From a checkpoint of a small mixture-of-experts model trained on Wikipedia: 2 picks a token.
Below are experts of layer 7 (counted from 0) of a mixture-of-experts language model. Rows are named router (the router's row for the expert), gate (a neuron's input weights, with its number), up (a neuron's input weights, with its number) and show model dimensions 96-191. Each number is 50 + 15 x the weight over its row's rms, rounded and kept within 0 to 99.
After each expert's rows: "mostly gets" lists some tokens that are sent to it at least half of the time; "gets" lists some tokens that make up at least twice as much of what it gets as of all text. This comes from a sample of Wikipedia text that the model never trained on. Tokens count by the router's weight.

# expert 26
router:45 45 44 49 27 66 56 63 53 61 38 55 70 45 39 40 43 76 49 43 49 65 45 60 48 61 62 65 41 41 44 82 21 47 34 34 58 81 54 37 43 76 57 25 23 22 30 34 70 21 44 59 58 55 54 42 41 48 29 47 18 51 71 52 56 36 42 40 55 47 37 52 39 30 46 53 57 50 55 08 26 34 45 40 68 34 48 38 58 29 19 20 31 62 17 33
gate0:56 50 81 67 20 40 46 63 40 66 58 43 51 58 52 14 53 41 37 52 71 28 36 42 53 25 39 53 54 38 40 23 31 31 50 56 38 82 13 56 58 33 79 33 59 50 70 69 53 71 68 51 72 57 40 45 56 65 76 42 49 51 72 79 53 11 53 59 21 45 64 31 63 52 21 28 56 48 48 33 51 53 50 55 37 26 52 56 59 60 54 50 69 57 48 48
up0:39 67 64 57 32 43 42 48 83 54 71 61 48 51 48 04 43 38 41 34 68 59 36 44 53 32 53 77 44 45 54 51 35 51 51 38 53 31 26 51 43 39 69 32 41 36 67 63 43 58 50 33 68 75 37 52 35 61 55 54 37 68 60 70 66 20 55 41 33 48 67 57 41 43 27 57 68 64 55 52 36 53 64 57 61 38 28 55 34 58 45 48 59 56 22 53
mostly gets: " Times", " Si", "dri", "ová", "س", "ب"
gets: "6", "7", "4", "3", "8", "5"

# expert 7
router:39 52 48 43 49 74 47 61 46 55 41 49 72 46 85 25 38 60 55 57 39 36 52 63 61 68 52 83 49 40 53 50 21 27 39 39 09 51 41 37 31 76 54 54 47 46 55 31 77 44 40 77 82 45 54 76 38 85 33 55 19 13 53 57 71 30 33 55 58 56 57 36 49 50 46 34 49 60 71 45 38 52 59 42 60 32 47 34 63 34 43 56 54 46 51 33
gate0:69 49 47 24 63 38 42 66 43 71 56 21 42 50 64 40 50 49 53 42 38 59 61 71 66 58 51 59 56 52 15 47 51 21 52 40 58 47 50 57 43 33 42 61 37 56 77 69 89 43 53 45 36 52 55 50 52 35 52 51 46 82 52 85 41 46 28 63 85 59 40 48 26 51 49 25 59 33 53 52 50 58 49 72 73 32 54 39 45 20 66 42 61 55 31 41
up0:44 64 38 67 54 57 49 54 40 46 40 61 72 53 46 42 55 53 46 55 78 41 60 39 44 52 76 32 21 57 75 53 66 67 59 60 55 38 73 29 81 50 52 54 71 38 29 37 40 37 50 47 51 45 51 55 29 41 56 32 50 39 23 28 66 52 67 38 45 49 54 50 60 60 49 86 22 51 34 66 53 45 46 35 42 54 38 47 33 60 22 76 48 70 75 47
mostly gets: "\",", " Company", "\")", " International", " Records", "\""
gets: "\"", "\",", " International", ")", ".\"", " company"

# expert 6
router:47 63 44 29 41 57 52 57 57 44 42 27 71 26 73 29 52 46 61 21 33 51 41 65 74 38 57 48 57 32 50 69 27 36 39 58 30 43 40 16 52 54 77 53 51 28 51 34 54 38 28 80 52 71 59 43 37 67 36 67 37 19 59 55 52 48 29 65 55 34 68 56 33 46 49 37 44 25 59 53 50 31 71 36 51 55 38 47 73 60 37 40 54 59 71 42
gate0:71 46 68 29 45 52 36 58 26 63 55 50 30 79 50 49 59 67 56 54 71 42 58 63 82 65 56 36 51 39 29 58 42 29 35 61 64 53 59 56 70 43 76 53 70 43 63 44 51 30 73 33 74 53 45 46 53 62 54 62 54 57 57 46 50 26 51 42 37 61 72 43 45 82 39 21 57 41 52 60 76 39 44 40 24 30 34 41 52 42 69 62 48 71 19 34
up0:57 58 65 33 27 54 23 44 34 54 57 65 42 72 56 48 58 57 34 58 68 41 59 55 70 54 41 48 36 56 50 65 58 52 46 56 81 34 80 55 53 52 65 70 57 65 39 48 33 11 69 16 81 39 18 62 34 59 54 60 49 51 53 33 66 50 38 39 43 65 62 75 44 76 52 32 59 57 39 60 47 53 40 26 37 33 39 45 47 31 79 54 51 63 30 53
mostly gets: " singles", "inomial", " single", " largest", " second", "\""
gets: "\"", " first", " second", " single", " final", ")"

# expert 37
router:60 46 66 59 48 54 67 55 43 58 29 45 59 27 64 33 60 73 54 48 49 61 68 63 52 65 31 60 57 17 30 70 60 42 55 46 49 38 51 58 51 62 47 25 38 46 47 66 65 27 30 39 46 44 54 49 61 72 35 82 48 26 65 56 60 28 38 50 31 43 52 79 64 56 51 39 56 54 74 22 56 25 39 52 58 16 41 26 66 36 51 53 45 42 51 28
gate0:61 57 64 56 37 43 56 63 44 56 50 37 22 79 36 33 53 54 56 69 68 43 52 56 26 66 29 51 47 54 34 46 68 30 25 41 41 81 47 47 71 43 38 30 33 25 59 72 61 51 55 38 62 35 52 48 74 19 45 49 59 42 49 55 53 42 57 95 83 77 45 66 64 51 50 24 61 32 41 31 55 39 28 57 42 47 42 36 44 56 47 60 53 49 60 61
up0:50 72 55 62 51 36 57 54 45 47 55 48 28 77 41 39 48 68 47 64 65 40 60 63 18 64 34 41 30 54 43 55 51 31 33 42 65 51 68 33 70 38 43 28 32 30 63 74 56 58 56 33 51 52 27 46 50 36 56 57 46 37 56 56 55 63 52 81 67 74 37 74 49 50 53 43 67 51 38 43 43 45 23 64 59 50 17 40 30 46 39 42 54 50 49 64
mostly gets: "'", " van", "’", " decide", " +", "looking"
gets: "'", "0", "2", "1", "’", " de"

# expert 59
router:57 54 34 46 30 58 51 67 52 50 45 16 62 37 42 30 41 65 56 25 63 67 58 72 62 56 58 75 88 47 32 53 44 42 39 45 54 31 44 68 30 61 46 38 58 14 24 47 65 29 29 84 49 57 34 84 45 60 47 60 46 40 54 66 61 41 47 57 35 51 66 55 40 21 27 43 62 37 56 26 23 39 60 47 34 27 41 23 58 27 26 36 37 57 77 37
gate0:55 27 44 57 48 44 55 58 46 68 70 21 59 52 36 47 74 52 50 46 49 24 25 32 38 23 67 31 40 41 17 58 46 04 32 38 64 65 58 55 57 50 31 57 34 92 69 74 84 38 65 46 26 58 73 24 51 38 68 35 56 60 57 63 53 38 41 53 42 69 36 57 32 44 65 27 29 66 43 45 56 26 31 33 65 46 36 52 54 50 62 59 53 49 74 46
up0:53 71 25 50 38 72 72 59 36 60 42 54 56 50 52 40 44 48 44 50 55 52 41 60 53 57 66 53 34 63 34 65 44 45 43 34 68 62 66 38 82 40 53 32 39 37 74 73 49 52 64 39 33 37 42 68 35 48 72 61 36 42 59 46 35 56 46 62 57 70 23 62 54 66 47 55 47 50 40 72 34 48 61 56 66 58 45 43 26 76 38 50 51 37 65 48
mostly gets: " H", " Y", " Sh", " Sch", " Ch", " D"
gets: " D", " L", " W", " K", " J", " B"

# expert 45
router:53 46 25 34 58 64 77 55 30 70 43 44 79 31 61 46 57 73 62 36 43 38 63 47 45 56 49 59 44 34 43 52 62 43 59 34 35 64 43 64 45 66 50 36 52 23 48 03 74 44 42 70 63 66 62 67 49 82 61 43 40 25 37 54 41 59 51 57 67 57 54 83 44 51 54 41 63 45 79 49 48 31 32 38 57 43 44 51 55 47 51 49 73 30 53 33
gate0:65 26 40 26 31 72 47 67 41 82 31 29 53 30 59 54 53 62 80 37 34 35 47 70 56 51 91 72 38 40 49 34 50 13 53 36 35 69 59 75 64 31 54 75 50 60 41 59 63 40 54 58 55 42 53 50 45 49 64 48 39 61 39 64 23 37 33 50 53 61 55 52 40 50 44 41 37 59 19 55 26 28 43 28 45 55 68 45 61 50 60 46 61 31 53 29
up0:62 51 51 67 44 30 48 35 46 44 57 70 64 53 41 55 68 42 22 44 63 61 52 47 42 65 32 55 38 51 54 95 45 63 47 45 48 35 45 14 58 56 39 01 28 50 69 65 33 55 60 38 54 67 30 30 28 32 38 63 74 34 83 31 56 52 52 41 40 46 44 47 61 61 56 46 63 50 66 43 44 39 33 66 53 25 44 43 32 46 35 58 76 66 38 73
mostly gets: " House", " Po", " live", " park", "Pa", "Po"
gets: " Po", " St", " House", " Pa", " live", " Hall"

# expert 4
router:54 65 18 39 36 38 71 61 62 78 23 44 48 21 62 45 63 75 51 58 59 53 60 58 57 65 66 55 51 29 39 54 56 37 52 34 32 43 62 12 38 63 67 56 54 39 32 19 50 32 39 75 69 51 60 70 48 51 47 61 31 36 64 51 48 42 36 37 28 72 82 53 36 65 28 39 27 39 46 49 17 68 45 53 58 35 62 40 52 39 54 45 40 46 63 56
gate0:45 53 42 36 39 28 51 20 47 52 69 60 62 33 56 35 40 74 37 37 30 26 67 75 34 78 45 51 48 31 38 52 46 31 36 50 61 52 58 62 57 56 39 49 34 41 51 53 51 37 54 65 57 34 31 47 62 07 51 45 69 22 24 83 43 04 46 73 40 61 29 31 14 61 55 51 63 50 44 38 82 54 40 24 35 37 43 36 53 31 38 64 45 55 57 46
up0:48 46 52 55 36 52 47 67 43 46 17 10 16 42 61 58 67 56 53 62 76 68 27 41 47 30 71 53 38 64 56 56 76 51 46 37 54 34 38 33 61 38 62 43 53 48 52 58 46 41 50 35 35 77 49 58 52 74 38 52 50 77 63 41 47 83 45 50 54 57 62 62 83 63 41 57 40 62 42 49 24 19 52 90 83 30 45 68 40 60 51 43 68 59 49 62
mostly gets: "Administration", "ase", "Review", " Commission", "PD", " Agency"
gets: "0", "3", "7", "5", "4", "8"

# expert 32
router:59 49 47 37 51 44 70 49 47 57 45 41 43 34 68 34 44 77 42 43 36 36 70 58 62 46 52 68 63 52 41 65 25 28 25 41 24 43 42 63 45 76 39 29 42 25 54 36 78 36 29 66 46 53 46 71 45 46 46 93 40 34 42 50 41 31 40 55 44 53 41 62 44 24 64 20 55 61 72 17 39 50 61 54 48 56 54 32 40 34 67 59 36 58 73 44
gate0:53 64 55 56 34 29 36 55 53 54 51 20 18 57 20 53 79 51 50 51 59 07 62 43 66 49 61 58 20 42 63 87 66 29 47 51 48 64 41 56 77 51 40 50 73 57 74 71 39 30 54 81 56 40 55 35 61 63 65 33 58 56 58 44 54 55 32 27 59 51 32 45 31 38 60 48 55 27 32 57 43 68 56 47 37 30 54 47 58 62 47 50 59 67 74 45
up0:67 64 36 34 49 41 60 46 61 52 66 62 21 38 40 46 70 46 60 51 58 49 46 48 46 71 63 81 34 76 62 69 64 38 48 53 63 29 88 55 65 47 32 63 56 41 26 47 32 47 50 48 44 45 57 57 37 54 53 46 69 39 51 71 47 51 46 29 48 46 10 39 25 50 62 59 63 65 31 66 35 53 39 79 56 48 37 43 25 50 33 66 78 76 70 39
mostly gets: " School", " University", " Jr", " College", " NC", " Center"
gets: " University", " School", " College", " W", " St", " State"

# expert 34
router:53 60 64 66 38 70 44 64 56 50 39 45 74 43 61 41 35 80 35 72 48 57 75 54 65 42 52 63 55 20 26 57 33 64 66 36 41 40 45 60 48 47 49 22 37 18 39 33 54 18 35 56 68 51 73 47 45 59 42 76 55 31 58 38 65 39 38 59 29 52 43 75 52 54 54 24 52 35 46 39 49 23 36 45 50 31 41 42 39 52 72 55 56 40 35 30
gate0:66 45 43 60 46 07 29 62 48 55 54 37 14 56 46 65 69 41 77 58 38 27 69 48 46 48 40 48 31 42 27 56 55 49 11 74 67 54 63 45 58 46 46 04 42 66 61 38 70 68 51 35 75 32 62 56 66 56 54 49 30 55 61 85 60 33 57 44 46 59 62 64 61 52 36 47 56 27 38 57 52 71 42 48 42 32 62 56 58 36 36 85 50 46 57 51
up0:55 52 47 45 45 25 31 41 46 67 59 48 28 46 52 49 62 50 59 43 40 53 48 42 50 55 29 69 07 44 34 52 58 67 20 99 78 27 77 46 50 50 65 22 43 59 41 57 41 57 54 38 59 51 54 44 67 50 57 66 30 44 60 71 62 53 41 26 44 64 37 72 62 64 54 52 42 41 23 59 32 66 38 63 65 38 49 43 39 49 38 80 55 35 40 77
mostly gets: "'", " politician", " –", "’", " Jr", "----"
gets: "'", " –", "1", "0", "2", ":"

# expert 2
router:62 50 67 28 52 68 74 79 44 59 27 47 66 31 59 36 33 65 59 28 39 37 41 48 79 56 50 50 57 49 27 63 24 43 63 32 54 41 28 52 38 56 52 16 44 31 67 28 60 37 32 56 58 47 52 54 36 68 58 62 24 31 48 81 75 46 24 53 65 42 69 56 45 47 32 20 63 34 91 36 49 40 58 53 53 33 51 27 58 40 44 22 37 42 57 38
gate0:90 45 54 69 54 20 66 39 69 67 46 42 66 51 71 51 60 57 44 35 61 44 47 60 36 58 53 57 63 56 37 64 54 39 03 35 85 63 33 55 62 44 58 48 42 65 59 45 88 45 44 37 50 38 53 64 48 37 55 53 58 60 56 60 38 72 27 67 64 62 14 23 32 65 75 30 37 32 54 41 41 62 55 52 60 28 61 43 41 37 37 77 55 36 64 44
up0:50 57 44 53 59 57 26 76 39 67 66 65 32 45 31 38 50 66 53 58 49 63 43 28 43 34 32 49 37 41 59 41 48 35 70 39 39 27 54 38 55 45 28 21 35 24 67 48 21 38 48 30 50 73 46 61 38 59 58 44 52 53 76 55 33 26 58 43 26 67 39 68 38 52 26 47 39 48 22 61 63 12 95 64 49 51 10 36 77 52 77 49 77 51 30 56
mostly gets: " musical", " multi", " dance", " Nominated", " comedy", " four"
gets: "0", "5", " two", " three", " four", " five"